Experts of a small language model: a softmax router.
Below are experts of layer 2 (counted from 0) of a mixture-of-experts language model. Rows are named router (the router's row for the expert), up (a neuron's input weights, with its number) and show model dimensions 320-383. Each number is 500 + 25 x the weight over its row's rms, rounded and kept within 0 to 999. Numbers have three digits each.
After each expert's rows: a language model's description of what the expert responds to; "gets" lists some tokens that make up at least twice as much of what it gets as of all text. This comes from a sample of Wikipedia text that the model never trained on. Tokens count by the router's weight.

# expert 12
router:514469501517523485472518523460452453482480467505514484495522513552520504507510488524499477484495495504505510496495446450437560517525544479496512492506498507484537475506536505516532499460527462
up0:508527473485469535531501489494491483470507502510497512474512499524484526511505509523517482547498507527511488529547505507505484526476470436500474509474520522516480528538480522521548482529523463
up1:517496515513518471514519513517485502474522498513485534501513475528496538547561479502477510476511514519482487477491491503465485497481525487491506510479518506504495506476467510462501497465487525
up2:488514512544511481516570522536509498536529470540476514457482488495566547514488486533538508438511484478534501487527511517489508501501497463468483465562470485537540483497504484495533504526515488
up3:515490495546473534456491530472465457500528474517548477508519505518484487489562482547503463486519512515521495515472439503484528552511514489487483538503488515501517467483501567469517523484513537
up4:515516544463516498552500461490494515470448527446522487546513495482486506518480488457492491507515503465494546475470506494495506482531491476503521458487525501516499456461528519474486517513513509
up5:494475501483509506478454483529533528523474502517551492470526493462507486505481526469506529517537499493460488522458533496529499496533474535499487496457499527521492488477500528474472523478504498
up6:461511508467519513530520545517476482514517482485515477534518481496528504513492494481518473507482529514527500496494510468507532481533480504511501492478474509497507459491516448461530511467542468
up7:457460485540527494490498468518512454493490485459478510495503471559482538481514494461511522493482503479493498519482471498489447521509526562517565496511533451520530515530585481492465466514510475
up8:491529500524506503477517528482510512529502499533527478494478510517537510545516481485505498499501500515468512489516493493460577508508499497473541476535468490539489463518494496502506485510490522
up9:489495487503510565454540480514478439528481467481514492462556496498542472510480486506482533482500508534506537513505499494495506477497509456508502518476480503448452533543551513535527512486510475
up10:501500523522520482530527494457457476497458506488482527536498516544529523478468497500515486475476497517474489452462517505464512504557537502473495457496488491544519471478487523499459516535509516
up11:497492490436481474467478495472472530506467502499518427440476502520510466508484508557482513543493512495470513493497510500472505478520481501480523517499492522478518515503465521538533511450484530
up12:466478511483481497517515497477472498478503457499509518492504531549485464510494498513525514483521531514503477464497530490501535524542516487470462489508486508510520466483490527497505511497514492
up13:501470512503544475496487535482497486499530496519478523490505465514489467469504495513493461503513524525529480499459498522479526503562497519457508530514480518506471532485470503460473535502489438
up14:535509525478501483425477446475525462500514484538489519477487483504493527527488447509495548533518477506536476517486488465485486517468485468552477481544504453509497513500500501477498492487490492
up15:504495499508509548526535499479462498525545520509501456496484464484548531486528514476442507450526485502480488466561475499498483505515489485529530482520510498522495486460506517489495501492552517
up16:516518558510485449491535531469542521499502484507509504463490524476484484511477509459541482490500504489506504516503490515516530468513506528484506466501482517480486508518482478507519521522476486
up17:467464531517507498521498500532478505488530510483505502524488532544490532523500526477481533470447494510491544516477478486430495428484515510513449515478533502492487491531524518490518550519493467
up18:484513494480500516464480494487471518524478475513515483491511475559456479510449546533475548528487525488522543528512504496508524496460477465516501518471482501450494475538511476536520578485490502
up19:479532521477524527501518498493472520483501550525478449479487488525487556515473463530507487485486522513493485472465467503550558539547504516497547511475484499491475497484510496539516497487460486
up20:482478500537516511518517451530488511500467537517516505494481507548519481507536484470510468522528507530536485499487501489533498495523493524566490540549485478512502494536489508512541520477537523
up21:518511488506504458450484517505489496471489506470479476502494549509535537514513513467527504498509507501477486451521465515441481449471518468495525484499447494505528463530474481468533490489519484
up22:514526504470466480474469490522487523499482469507517511481507491491498464468542534490489506526493523501513501483480456517507502496545536498489496505475488514513529497491508454528542476498499512
What it handles: Inner Latinate syllables like -um-, -om-, -im-, -ip- in terms and taxon names, plus colons ending infobox labels such as Source:, coordinates:.
gets: ":", ".", "s.", "om", "i", " 0"

# expert 10
router:522479527531539468470536503487463479499493457484508510466524531527527503489512480534490479512496460495515513491509461432465521501511552479474510495506493518495515500532524509490517510456502476
up0:524565513497523502492527473514495510474466484544505465528538556468523511491545524468503500510479509512553488492538481522514475539489484501499475553500446508526482468478534489532533549457493471
up1:493462514524524511498546500503511502512467504493501527470452509482467540472508515495503525503512489511513505496540480479492492483513534521491471516471527527518484495466523471473474545535472491
up2:521485534458527512494465483473491457517468528439546529490539471516505551519525465554482445516491480500438494524491511509522485462515523499500506526457520487489503498529509515467468491520485488
up3:486485505539492470501501483498504519498486476517578500529503501538504474503531509475474509481498488459448498481487509481507521481522464484507556481516523465485495482505501492446546517471537481
up4:518483539487502502516442519485495504501468467474458543530548509492563520506501499503492531557484521540509478524508516471492501498509507462464513505488508513514522515496549521470513491524494458
up5:463480514522496456500482531495504476459495438522464460512488495501506539537493497492475546537473526442503510491461500506521512498547484522522468485448501516499482527559518495483474465508508510
up6:476506516506523494499486477537441527465492537463450524492498470467521485525490527484500519475494482482537492523538488527484494486555486507484484494484462513525548523535484525501476528486496488
up7:475524494552489471494478461494472494461477535473462469483459493485475506479486478544499496510466484486543483478475484499521498512502521468496466536487522461486528530489501493477482504497504502
up8:484510552508491509493573515499457494466466489444473493522529515488508488519508466528473486487480525483510549490456513500499474510516498452508538460488489537492530500478498483455489509472534464
up9:513448483507500427487531470516482527468495499459482503512494486485468485472521506493476463480515458508459476486470491491499518518526486477534510505517496531464470498496478486525513506481499498
up10:541485444479469487484459470484514493452498493505514460509471544492480525538506464468499513502479458535510533502506483455489510500478494503474515560508503521527517522483493529513520494542495518
up11:539491504512477488459490549515486515505487496490538520461532539549479491568529480487501508514512514499425518495508508502525527487488498463502529543544447509483492446547496477537519549467493530
up12:490499491509481503461510462501478489505470513454488494521511502481512531505534506482509510507536517503492551504505512483472511503509512461472475460523511472488513519501506480516481537497503505
up13:527488475511460443450528447509461478487485479478514530519502492515514487514515540510479416480503524487491487496502486491489486457532496454525446494510510462504475464554514511453536492514491503
up14:499473489502520490518512458501504491516534491508484464501490535485488477533538507459535548543498540552495455522520454518463511499522476548515546485456464497520529495528490462500513485487515462
up15:509488519513530519496504483525514522459519476491479510494505519477475510479489494476442456534529529536501515433500488514516512516512482516469483492497527507497512501544536479503485537453492454
up16:502503508536505497491551483520480506563462521466527532538541505489480520502517482478535522497507470492515496514474469496541516509497535483503516458504472507534501517512494465510531502494505509
up17:499475514491511530498474486514477454485505489495494460515492503495487503478515495464512484489485514566494503516463506470491491503492461479491490519533471471498475526449513523511486521493489480
up18:498479484539494471480497466507504484545500479504503456534514550500543505544496503521510516504552543541464495459516473497472524492530538498462482499475496474523540493473515532491483505506503509
up19:479522491543477463514484553482494496497513493488519507486494502517497459488509509499455497555486498444528503496471466485512474458570506485519463505492447502489479513555509468490523493477479536
up20:519505502484505520470487491514523483511479491474508479446465451521513494476483442553439478535503487527504486489469507487476545491515534514554504520482533469532471549497533530506522465523472498
up21:471473498529481453449549449462476506470503527548496514474547494473517481534538533510489480498500510463532492505517494498462485483514557443522502478480469477486521520492512555492530497507519512
up22:513522545535492488490539513506469508513502503503495462510498537532499522536546444490492516499513504507530511516554492493496480507483531500517555486478494495493497481487477474476493502496487536
What it handles: Row labels and cells in election results, medal and climate tables, such as Seats won, Invalid votes, bronze, Average relative humidity.
gets: "\n", " ", "|", "%", " of", " /"

# expert 0
router:501479519522531483477529536435477450508480466494508499493532518560539508482505469514488484504497475496503514500513444455467549540521561474468487500509493515487509497512537514491508502475546460
up0:471496517490446518511497582487489476457481505492489476510521472508484547432496516448497467510470502483502469490518511497499502545524519523486505533509515487488502488467494492475538502470482516
up1:504533464510527527536479502482490517478490496485537501487492517523508496499470509570502453526491485522527522521457501508505515505499527494524542531479488513487505505464514505473528501497490495
up2:507510466499517524478523481501506443529498457510472518477484533543466525532549495465490464521552472488504495493513517505450524487517514500533485535468489543535516484465547519532535484509499497
up3:453500522530479466493491527481501497538455486484458526512469456531469547452506460492527499485474518476503521498496492510508503492521496505528515499511484500513474517467488513503462503502518484
up4:555495505525530497521519487496530515458459502490478519473499462498473545523494424481481464491487480494511525537464491502530514491504518479480489520511513502503503530486495520475455498507541478
up5:462492548483532492490496511510472464551534538509512465536483514509509490502503502500502509462499473503478546558543427483510452575545547502478475530557509538551433490485456476525486517498467478
up6:509483502527528449521495469500509551452496493474462525490490553527509525468510506539518516561524466504531547526508516495490492490524449529494511510527520547489527498510536514553496488510488464
up7:469479489473527476526510501489542510482447499504472465519502506497475477508487476451505494451505489445488530492473494503520487496476532541503498531510524471539504510494549525462544490516514529
up8:509517497514471492518477517543485495465503445455480506519503493519486518532490457473466490528508500476501535473458489508540529493517485452464474530517486511550504479552515527521516510495500515
up9:475479493503482450451521552497519450532503497459520458506496468494537455530581480499532500518478508464519507478494488535498496536524504515495524489523451506488491447496531436486501530511475531
up10:502504478484509480476507525469544532522477458486476524508529471517510532472524548530487487505467497454490520472475552488477481526564529499537504522537509491495461509492521471487543518465508505
up11:558515508500456484492510482468510510507443505459529495541526486453473512481519487506517512473498504506460542501506478524510553515528514459496481493509510515497499498444530532511509487486472515
up12:482535484494480507476485482489471532500495458522580455464486550534466481478554474492539466548546458480529535487477491502467477504522548525478475515515489478500494511527513544536475485474481489
up13:542496502517483490525494484540506505479496523481465500503484523516542480522518482450539508476464493501483496467483450508456476515459523518502460489481509480532492537462526562462509445479512487
up14:477472508484550519483525563496547482486497497486526503529494496470542531474497492518509535519524468541474516523528469514508507497495526482505497522482519511462459481484554473471516465510497499
up15:478497493531506508495530523510462503519497484512474523532461495536559505506488500501480489479493523498480542521500453514444493533516529507511501453506511499481532461479469475507473512504502491
up16:537496500507497486508480502520492500529462461522486502479523509533516471465472473483520518495521435520478516516511453477536494516471536489506505506486507507476482500480463520438527520475559528
up17:472445483504515562496477557518487516526491516517500471496488493515486497480489510502491542473488488503465541533510457479494549514542477509489464504561518460488474493564461499487508482488470523
up18:528547499520499496535513509498503519503482505481488496511504467535501503520545462500494518527450466547508508502532419497509504493491537506472504447522503536476494486484491503467510472509477490
up19:491488482508558525522495513522486532481512510477521480477504492501520567442508520477476540502485521466451501505523482484484471487526476487481475515508479535519527508494459477500506514495527530
up20:486466512499475530468508479512516464460509490488551535489472527549463469512515485505506487546524542482496506517517479480490479524485521501474517506527501521462482473474476525480511504511465501
up21:473503527527500493483531518444491503461466510524527455508496522521503553499466508527511502451513508479529502513526539499524514522517480496484505489521472470499526531500468548466465478510508489
up22:471509542495477521468489484539516541482488533504476521447502497526494496502492497503503498537516494499431519508484501507486462530512528497451487511521483524520537503504495508505485491518533498
What it handles: Inner pieces of Latinate words after prefixes like dis-, ex-, cont-, in argumentative prose, such as suff-ic-ient, prox-im-ity, adj-ac-ent.
gets: "ing", " in", " on", "s", "ation", " for"

# expert 6
router:511460522522542472477508503469444484501493471491516502481519527558548497496496477508488486510488471501493521487515471428469518500497521487490474498500481506487519467521543508502523506458527479
up0:503507459511517490515526495514560507533493498461481498480488549485469538477512547479492531508478471440456537494496453494519494551494514483533476466501520498471529469502500479480500517445483518
up1:517449522543494451541500484502513515548455510493478537519479508495503495493524485489521502496514518475520509492551485521486497493518490441500505480493521446497513483514506497506477542512479461
up2:515514496480519473518498506484520539478515527464516495524529456507521456502528472502495517510537466528499496562476513468507482493489461543526477509483496504533507497501509514524511476512516452
up3:512495507488530489457491460461495502534542504502479507525465470480482490519523509496512457514452543514520521492495508488524483545540556462456493481566508479516505486504495490486529513505487478
up4:514457501476485490473475486515462497493501509510508514459453486529477487538500476475521460564547498455556539519531473471508473531495475483530534506488485487494542557522474479489501533491501483
up5:521485523522519475523511551476518518551482517533481508524489476475540494522463510574502507468486507527520509500456487467500517506491478531519486480528463501519463477495491481496452483477465538
up6:512491466487518535509542494493497481480520518511495484505494489496488478503539505489546504484506514503462535470530510502495491490499502522503496477475517481513482468541481464468460455471500476
up7:481531449483561481469495505496444516485477479458507479476453483499495495509546484523482477491482463492514510497527515488542491481523486538494497514517470530478499494441519533474479511465460475
up8:451471494501502503524535458448521481520495519527503505515499455522475561489497499521512493475493469502503462506543514524514510510508507517508504483504492483493466462485499522474497519499496527
up9:470501489515526515510518516445485506478508520491552458500519489487489470548499472554525511451490498497540487510481509520496503499544500513500529501492517515488480504504511503469481498523470490
up10:534538512458519479457516510531494512499522495513532508499503486470518533517527530505475455513486496507525521470526531487496512482485504490493449514490477491463500513443526469555472547467506499
up11:507488521532482501494511527485496486485534487478476523470492528525495504552509518488497529522519471516499479520473521516508484490513505452472483460468484497482486511451470505488524537491482468
up12:470526520515533543483524519460527474485481486513530536494505507544492520500504528511490488500487511483473547505509430467476525523474517464470486486548535490479504490528515559481488502464500506
up13:553511476480546511522492486517500483500478513483475478499476462488548484543528478471475461521514535494505498463499512481496489466467470475486514493496518521505539486523479523487533487482532503
up14:526475488487496486504518525506521493482481497518495498512513473558500445500515497481498479504520512501533549525512452465482497471511541529483535481455464556522472526540516462491503511516483508
up15:523465438526489450445491517480476532511532531507524461494483547558484460516480494456515542528507461553503534535489466497518493541476515529460505475471498516468474518470481466477494492488521505
up16:554474505531542521511501536475513490506491483522526500518447484520502487473509422506510531521501461508544489521519512491485492538512466486489494480496457527464477474527536528485525490492483449
up17:519472515458482476466493483495477518466539495497446492461533502550489497542484480480484480538530520482498491492542480477509500518492486485504484444512521460531510477549460527471493533513513477
up18:505473547497474513463503550499528480510467514549477498528483544515518509495510435498495534471490521469547510513483518507497507543511501524490481458495459484464495494496516540504496496516519504
up19:464494506551497495461497482516468492494478437502496456504447490511500474448502509511530524497495546482542532450465516479480471465503475551533473497508487461508481499518511486541495485488479533
up20:502541534506523506483492522510471465461496521505542476449488475550510480507501508500500523513479486501498522497463482499481503529515511526498536501483460528508501517487522493463479477434476493
up21:497461498548506488435568495487501505502529535492491490490494493511510493531499466519518513520507522484498493458488486526495495499532521509522504478515508501463486491501552492531522450502511517
up22:506483485489540462497488519507489509509505501472513469528486532518548525496480507544505464496508493464506475437514497497474506490475469537508483520536494502532522493504470516498530525485549496
What it handles: Line breaks, table pipes and heading starts in football and sports career infoboxes and squad tables, such as Notable, Format, loan.
gets: "\n", " |", "In", " is", " In", " N"

# expert 11
router:509477515505530490471540521461464473494489444480526488480532527539547516499502482517483449510483487489507502488504451434475555496529540457484490492522483509488520486513530505508519506466522474
up0:538499498504517491512482469483506467474528508506515512531516491501496517489467513504506522514448519442494511512497486473512486491450494496482537497468483514515524464498526506488522542513518511
up1:481533508461497526527523488516481519507503487485561483499484531544535531527462487501499462471528486490465479516524517426525522536468493527467502461531536487519491508497457468513521503528507520
up2:541499502507507548495495515483533461462471466484495471515478513491443521498496470541505507504464521529496490520468501499511539527504515505459481504518528535469473510485514489475572519500483511
up3:477545509503517436472532525483511506469456495531503514470496534485531488506499505479529469445482541516521463489503504475508488485510487489506474478457498517553526518461454486550532485496495484
up4:503513472480525503511538509483494479471492497486510510486507527479506501488529498536516472451486498526473486486502492510497475504507567522445530525541484522478517448529508496525515463447455463
up5:508433525514518481516505520445492510476491496476502459528504511470547521477475502516473495526483519507566498497512489521474551464505514470509441495538509464449530556490477523492476483522521507
up6:567506488500500453465489493484470514512518536487524464492539506504493515519528477479485546510482427500547522510468463486505494514486474522518484491501510499468502510465476455490490496498492519
up7:546482539551523491530511518490537494513485524474514501475479483493449516513512509527527474495484515500464451541530487502524514508529520517515507526491503541522518463477509501494500482504452498
up8:500507530490505470510503497518495515488515480485488525447464512472481503513510518506518494457566477463495514492482499498496494502529489483548501452468494492554514452507529518508513463513511484
up9:501524481493474534502469532466530528505524513484459504489509546499512492523453536464490504510512515494497503496514498487485506510493523453514462485498492492540513465495485460535545547527518448
up10:475477478566541511517528512491513485497469473478539541452468489525497507520535496461510477481519512530478486519521462488536495483515491479516529524473487493497511477510515505501499507489521487
up11:521482518497506542503498500488521486498468487528496514499472480507496470513520496458472497520504570490470549511486471473515556479479465503485513512457512508518533490496506473493534476479515521
up12:500509500539536479492486490476461487552481475528492500504503482504517503478493500492535473523525496475499535490530436493503506472520477496521452487490492493536520519491460491476522512507530488
up13:488510515501544505494532541500535515471484474504541511487489486485501554485518515509470484550492496500526530487500494467516490520534517497490542525533535512501542494512510502444479478437496494
up14:523522513557561479503501464478503460466514468476534485499532482509514511499490499541518544470489474502510474544500519523506479507518516477520489533578522503523504501496503472522515503503475491
up15:531493476497479448489507520485461432552471484479509533487485497520501485511490487525457469497544478509509512478512472502491501525564545521489513482520493488476521485473505571530515504512495482
up16:480495519540482477531451523491492499481515503491492482479488522491491487504533477522470496483489517489495475475499469515488498508503469461511443469512468522525540502511491483475457480518548491
up17:523487499520478491462529493512524461444526493501528527518447485573480532482495495480491533525483460496504524517513461472522533522530497515482495477537489456551498557521506492493445464505513467
up18:525520488503473508509498562510502476511516483502522510523503555514482470457512451501512495524526487538505505513532495475450459522515513444500492523491526451530523500502500448491487453517493492
up19:536534530518510502490495488523509525494486469488508534486507544525529535549515471525536503498521556465507504495455519479498508482486507487523479493497491479484499476488489472506498553476475535
up20:497519482528476478489515492498496527541462509514486449494505536518556460537524500513500502509496452521522544501494458476515502481541541488520475486507535489526504466509510475527505471489517530
up21:481492517502488506450496557479500483497465438467502482505468518489484511460486488492509494474488561497536498543524502509470536503500480478501475466510511479498540517520501499516488520511519462
up22:492502531492517533512514557487473438486497500490558500512511506457508562477506543524491485499501514515489490522480499526506487461527538500523524511501501532520502471513521502509459518510483486
What it handles: Line breaks, list dashes and pipe separators in tables, track listings and infobox lists, plus words like album, Location:, Notes.
gets: "-", "\n", "|", " a", " ", " to"

# expert 7
router:512456520516543471473542508454454483504490450479519489477535514534545510501507463521483475516495487508497521487506456448458547514513538469481491488514478510495504486518535513513522502452545466
up0:493492499500492520505509464487477533520492490558502474461488532515512487536489469483490489523508449449516540509499476494490499551500556512544487453509510499477498451515545495465483480505507516
up1:540532504483478507437500504496518536462483544498464491524537503504471476520504481491476466495468466483503469502492460487528510528506493481516527492530471465502537454510487495484534455505499504
up2:473470532488507491486481488506485509507495528527470492511534545550498497528510478515526504526513501535550522512525489495496531487511501506463478534497504511518503552452466511491499512477507501
up3:540488559514512497471488469479503502541485472506453523494520485529536495508512532479466514520489513567494488484488497490514513527474490520517488493445540499510523471510496528469511493523513521
up4:513493506495494519461483496484528453481482499484514499509509525501549492479521473494450429508500472513490466541496518495498511493464458491473506546497509523505488487498488519508566469484508553
up5:515522501467528503511506519433490519450500494542522549466463475505515530468506467441466504560508552519513505476487532506497473491499516488505527519502509460493501525500525506518454468507499507
up6:500521504492506478514515470527487558471483507494487492497513521529523502510478477492483508487505490500503535465496446483537523517474497529483489521500525485492497466533521502490525527440531514
up7:487482483496492499475532480446478505514499486482530489458501484507493513502478519546445527503485537507438524484542504510466523516502498506488481509539498514452497492529494545463527497479521503
up8:514522502503500508529528493511501487518479493495516517525516503492515509484489526522525529473525506489501486504541508531487541525524497502482474511500519461505518476499575461545487534474530479
up9:556501460494545447499480529474500441497500514480479471469578534484483484542550524499558523465497524494542519516513449480506516474547477486482541514464496480569509484497477458527478486504483477
up10:495469522476498457514478461475500459497482491466514502520490523487487540574513520456474492496460498508472517492491485489454505511542482511492470497517516501504484487477498524509514562486498511
up11:506492543488547541448524531438456510491492482538522475517487485515533479466502507548471537509496475506511531466487479464492482496511536510505506509516507515505498535497527498503507493480505488
up12:500497539489481530501504528522544535480485490490481454509546507502473516470524479508509511511477535536522525551509506486571476486489532433518499493474502489538507495498455455498467494492550526
up13:483496504528510441483474484498498487505486511488495506477505507535538521498500498502509453533519483470515499532522502436484474511484521479473535501507471480505506501541481471495473469469504511
up14:502506490526511473502516525478514499503510521485526511527519495495527478519452479477532529504501491487523527483509513495510467527521512492504477495525494453492487487460477492511493517512525500
up15:534460542472464462532499479506467504500474519506521536463485504523478504484482509460492491527506515477551507485517502521471490480492539506475533479508481522532498522495525525499541495469523483
up16:542546480536495527469509481494457490469494474451498467497520480510489530489536480522519494501493499511532518501480517510490485564556546499541500512542487463492491542498515520469486525522496483
up17:535465491500511483471505533459474491511491481513466473504523533504501529511505526492438484518494491508486485495534502441516483543499551510453467475473477510454482502504496504510506514495534470
up18:452449476469506543509485518496495510501492476470515487479483507471485517474469502519485471525500485503538501474531517502463493456544492465498466499540496512512494497488524501522513450505491525
up19:483482491490502491503543544509474439516538521467479534490487490520513480548525502473508511506478505445483468501480496496479499493512453484520499491488475496470549496517529486493508492497476496
up20:502483462499492500522532502516471506506496478475465469470532487529480485524529543535484529490545461506511525499490506501508539531572470482486500475528510466520518506495566476498439489455462454
up21:523541534508487505485487571473492522524492488470489487521526485499512468484537497465529468514523531515519532479487518505487544490545474505500490507534476493531487512537492500491472513461520483
up22:499521523501526515509523515469493508535473502519513460480527472484517520501478495505445515493474485514496533478479506479520525545481503438532487502535527442471512479452514517516508492455497525
What it handles: Function words starting a noun phrase, mostly the, that, his, this, who, right after prepositions or commas.
gets: " the", " that", " The", " his", "The", " which"

# expert 14
router:510453501501541474468538529457478464497489467485513482472532513522536510495500483516471483526491479503513494496510482433464533525500532474478492514500477518485518508507532497492497494469523477
up0:487478476509509535467490517509494469493493460509503480477548437525504513431460526545528467527523507510525535501546477455516493569504499493474531506497498476470509504475512483499505516443505489
up1:464527516506483461473500473504516461478526501457512496476483519520478497507501519487523538454508489478489535496492495503464485481492535520488515522483536539485506503505505494499551520518516527
up2:517513471480481515496491517502474451481522493509551480525476520492522463509506482511522506502470541507526473535517477492483495494548539478523529470461458459499525488498499474482520500509520514
up3:520466480461494445506508502513487501551460525494516492515487523529521549502484512496515439487514511534539490504464509509499532449486505520474553529530514525477495472503500515522491550510522492
up4:488530455516517515542507509479522481500499510458508519488522504484505509495514496518524503498477512553512514508528500486526533526537496520486506530494474506514511520504505484512466503489477526
up5:497470501497505527463500492534496492507479495548474491460508525529475533459473483508501501500508461483449502527533484503455508492483487514473499513492533476500518485505500505490490544490494498
up6:523507515512522527533480533510488484526529453457526503497538443484466511509496519479489493543486443508512526496535484479489502536477526494492484533484529502490518497536528523489497503446556525
up7:520468474497502461518515504513528534516520498493517489484485531544543531511472496518526552479528497521464485554491499498477546496495518504495522496541570487487523513504474508486474448489494506
up8:501533510471546527494541478496516483465497471503550499523508541487543501518483468500511489454515491529484505467503483476496538513493510480495531497535520516481497465514550534496527510481539462
up9:521448490502545486453449489509497439488493496484500552512499489469520494509511506536450497532537476510477490475490488513484499455475466499493477547484426503525522487536486492500495539477534469
up10:544441531489478567538478503531460495432535530504465478486469477492486478484476530479493507525486519522502498524486493502428499511505490521488484485519505497498495521450484473458527484464498514
up11:480490554535532519488480524463517480480510465443507503535502525471498537444490523485522494476489471501534522474480507524492550511477508498518534437512497499487485489486500567519470509517542486
up12:498522496489502484538464463517521510474511461459483489492513523493523550496515537470473546527491508516485533506530509475511484506492486522496516504495511486498506434489514535474495506485473472
up13:495483536498493474500507467511488517502478520484498515446477513570480539504454527509548501467481498503505554497508463502501485503487515519513527461505518500476518521521492500536482531499497442
up14:536480520480509491494569531503523481526532501457475517490528520489498505496510476461520512530485531490498479513467511494521478495526498469528472486496482488509479514460499476461467492528536472
up15:476483513518483444515515537484485515527523479493514518540470527556498498477525504516536510486512472517489474458537516477519537498519523530517516488467530502529527517500501519527508535513516523
up16:506469453471493565479477523452532531478531470502502524466494508517490472495498495464504556519479536538573466506542493490467527515511469512474502490500483512524498532471486482510474500522506517
up17:514476462523479447464551490541488439509515503516494479497488517498541526515484487496476476491471478501531490529488491487497518495514500492527500509491493530467486478547499488500505530512490515
up18:479522488500503518503486476494502527466452551500502506521473519509562540479484495477499476508518523513509505529518516499506489490543494535496517484544498484484511445460464475485506502518557523
up19:490539445450513473496496484477494484538472512483497459483488479495501526524519484472481492519490489502480550504497506479533506477490496515476487526544458494481498490519556526542519517475487480
up20:516509505487485490489534489516512486512471510520507477480534479498493504494472497485473504471521475519474516540486468499458534499494499515523476510498517532529490537495477515519502521496507529
up21:540519481496519497484490527508497517476469496483455502474530562528484484489521508491516504563488483530477585490514513438480515528498528476469527520498503500485502494551509480491468533482489469
up22:479522486540563544539485489504512464474509528527511511471481519509462480516530498524532431485478514545536493499476507493496502526498496507495509495499517515501472479469488482530507529531491474
What it handles: Word endings completing a stem, such as weight-ed, Whe-els, so-on-er, and biographical words like was, married, served, wife, John.
gets: " was", "s", " of", "en", " more", " John"

# expert 8
router:497488522526531492455538527439478454486476479497518500488521510541517508488537466526479451500495510501499515501512462454445563518539547461473489515512497509491524490508511503498515509458527470
up0:468523536465493496495553512439482489482510487487524487488516520490478480481484476502497485528478502483532502494519479493474499514544503514521477505494505484476507501476494480468452471429471517
up1:542503501536489530478476517464520464460480491446548471497514493516481529485507560532474434486505536515530475508491490496492539515501508506486521492548507484508561525530501477479515477519496530
up2:461530488517500537520561572509439525558484489508540469509544513566505526488499482497500479494504487544517479469513498512482535526512502513500463522516497476520530501510496509473485539498529468
up3:524483524463529495516528494508494506455489480514512484510496547448524519478474494472494456486506517519509485466470517488454517496553537494465503475551485534493540472512489529485454496488485518
up4:512480551469455526490507544495510465499489518460507502460474496500467499460536485532486506498520504469508534514507516529449532531538477491517487514539499549499546509496480495518474521472488471
up5:486501526486507495513466516502469506461488497510536506522474461539481532490524484516511502490487535501484508511500428489480505493459524543476503484492499516484493531469534486505489509512536462
up6:532469500501516511509485475498488472511501511483510500524516523505489510524517479486443475456545503492478476518518496474491519513516484536487486478436500527509512479518474535504517517501486515
up7:486523451485495488452511523513520488494496480500510512469476540513549461548553518504473498512485523498524484515477516504459477468491544502494469513496501567484496487479549501459485484493493468
up8:532470511502500532514473482505519466510519518461494516521535481541500470452542501476502562479503530479441564518496476482507490526513503493503494498520521504489488487467509502511529462433491466
up9:571489533501521521482531502499513487500475487482507459513581449476470495531472461504459492514519526505494528507515506501504487546490498487480471520519449444487513478480521530513531535495483499
up10:457486529510493477501470477492483492481505465502532519531510438498515513537525498540489466479492531531530542508503518502420497497479475478488519521538530500478537536507478489479467534512521455
up11:475523511475496492481513541443441488478507460513512493476486474527500495529478511509470507500519521488490490514500477525516523521483535495443462551541515499502530510517480521493497476506527516
up12:502484560524502534530514536510469468474519476473494525512496493480484460501504540535505481486483512505543507482496498496485496545534533459466487445523535518546491527475487458480496501474504470
up13:546500476513525513489543478492473502525529493516520515489533476541505564524491499538472455535482489503482524486503503494510509494505494477510504490465506497508500487532534485539490496504496495
up14:504483511543537531481511531498502441518539479539522534517489533498483490481545449530504457491511466524486469495492540504515530539515550546534507465477510522481507455504505495485483536492542505
up15:484468515485492497478479473478514472478492494517490527530514556516488492452471511491464476550462479504513520448479480457463506503480500520464550538481511506490553513512509511518461466479510513
up16:493495503507499509502474555490520483522509508546498443508496483532517486477483503517508505492504469520488497534517533507459554529457500501537485518529495507522494508464545520540459546531508470
up17:470469479534506509475492523483498491500451491512480451483491492498511550477529513509521508533489497511520544514480496479475533518466535519527521483538453463519509515489485513461464503504519506
up18:484491519466477525497517537513501433520510468484462479509524511492481494469494498485519507555520467537497527511466511433509476531513476509489491465488534455502491480489501478440462491495462423
up19:504482490553526477497518529511483466525485501534536502474490497540479516489488479483544544500497484549534472497472470503474509484501467525512508513493452482497480487518556517505519504463489502
up20:458481495501524501506469486474491494483496473445516487463483512525477497549546488509462527485476510524488515504526501490486518465497488526475480491510472487516501503469459492504518493465503546
up21:470540553515519499498490496499484526485509524511509518490523467495513483467525512504472503505481510528515580523534524462492484563504517450487461441501532513487484477522467496486458461505517446
up22:546473536532502502538465529484524455470490499488510468493490491537500518506505517536462431540529462492492491503463494493487523498503502501486542538537488514489517501484495479546481529509481479
What it handles: Middle syllables in technical or medical nouns after p or f, such as pap-ul-es, palp-able, fus-el-age, Var-ian-ts, plus of, and, in.
gets: " p", " of", " in", " and", " f", " by"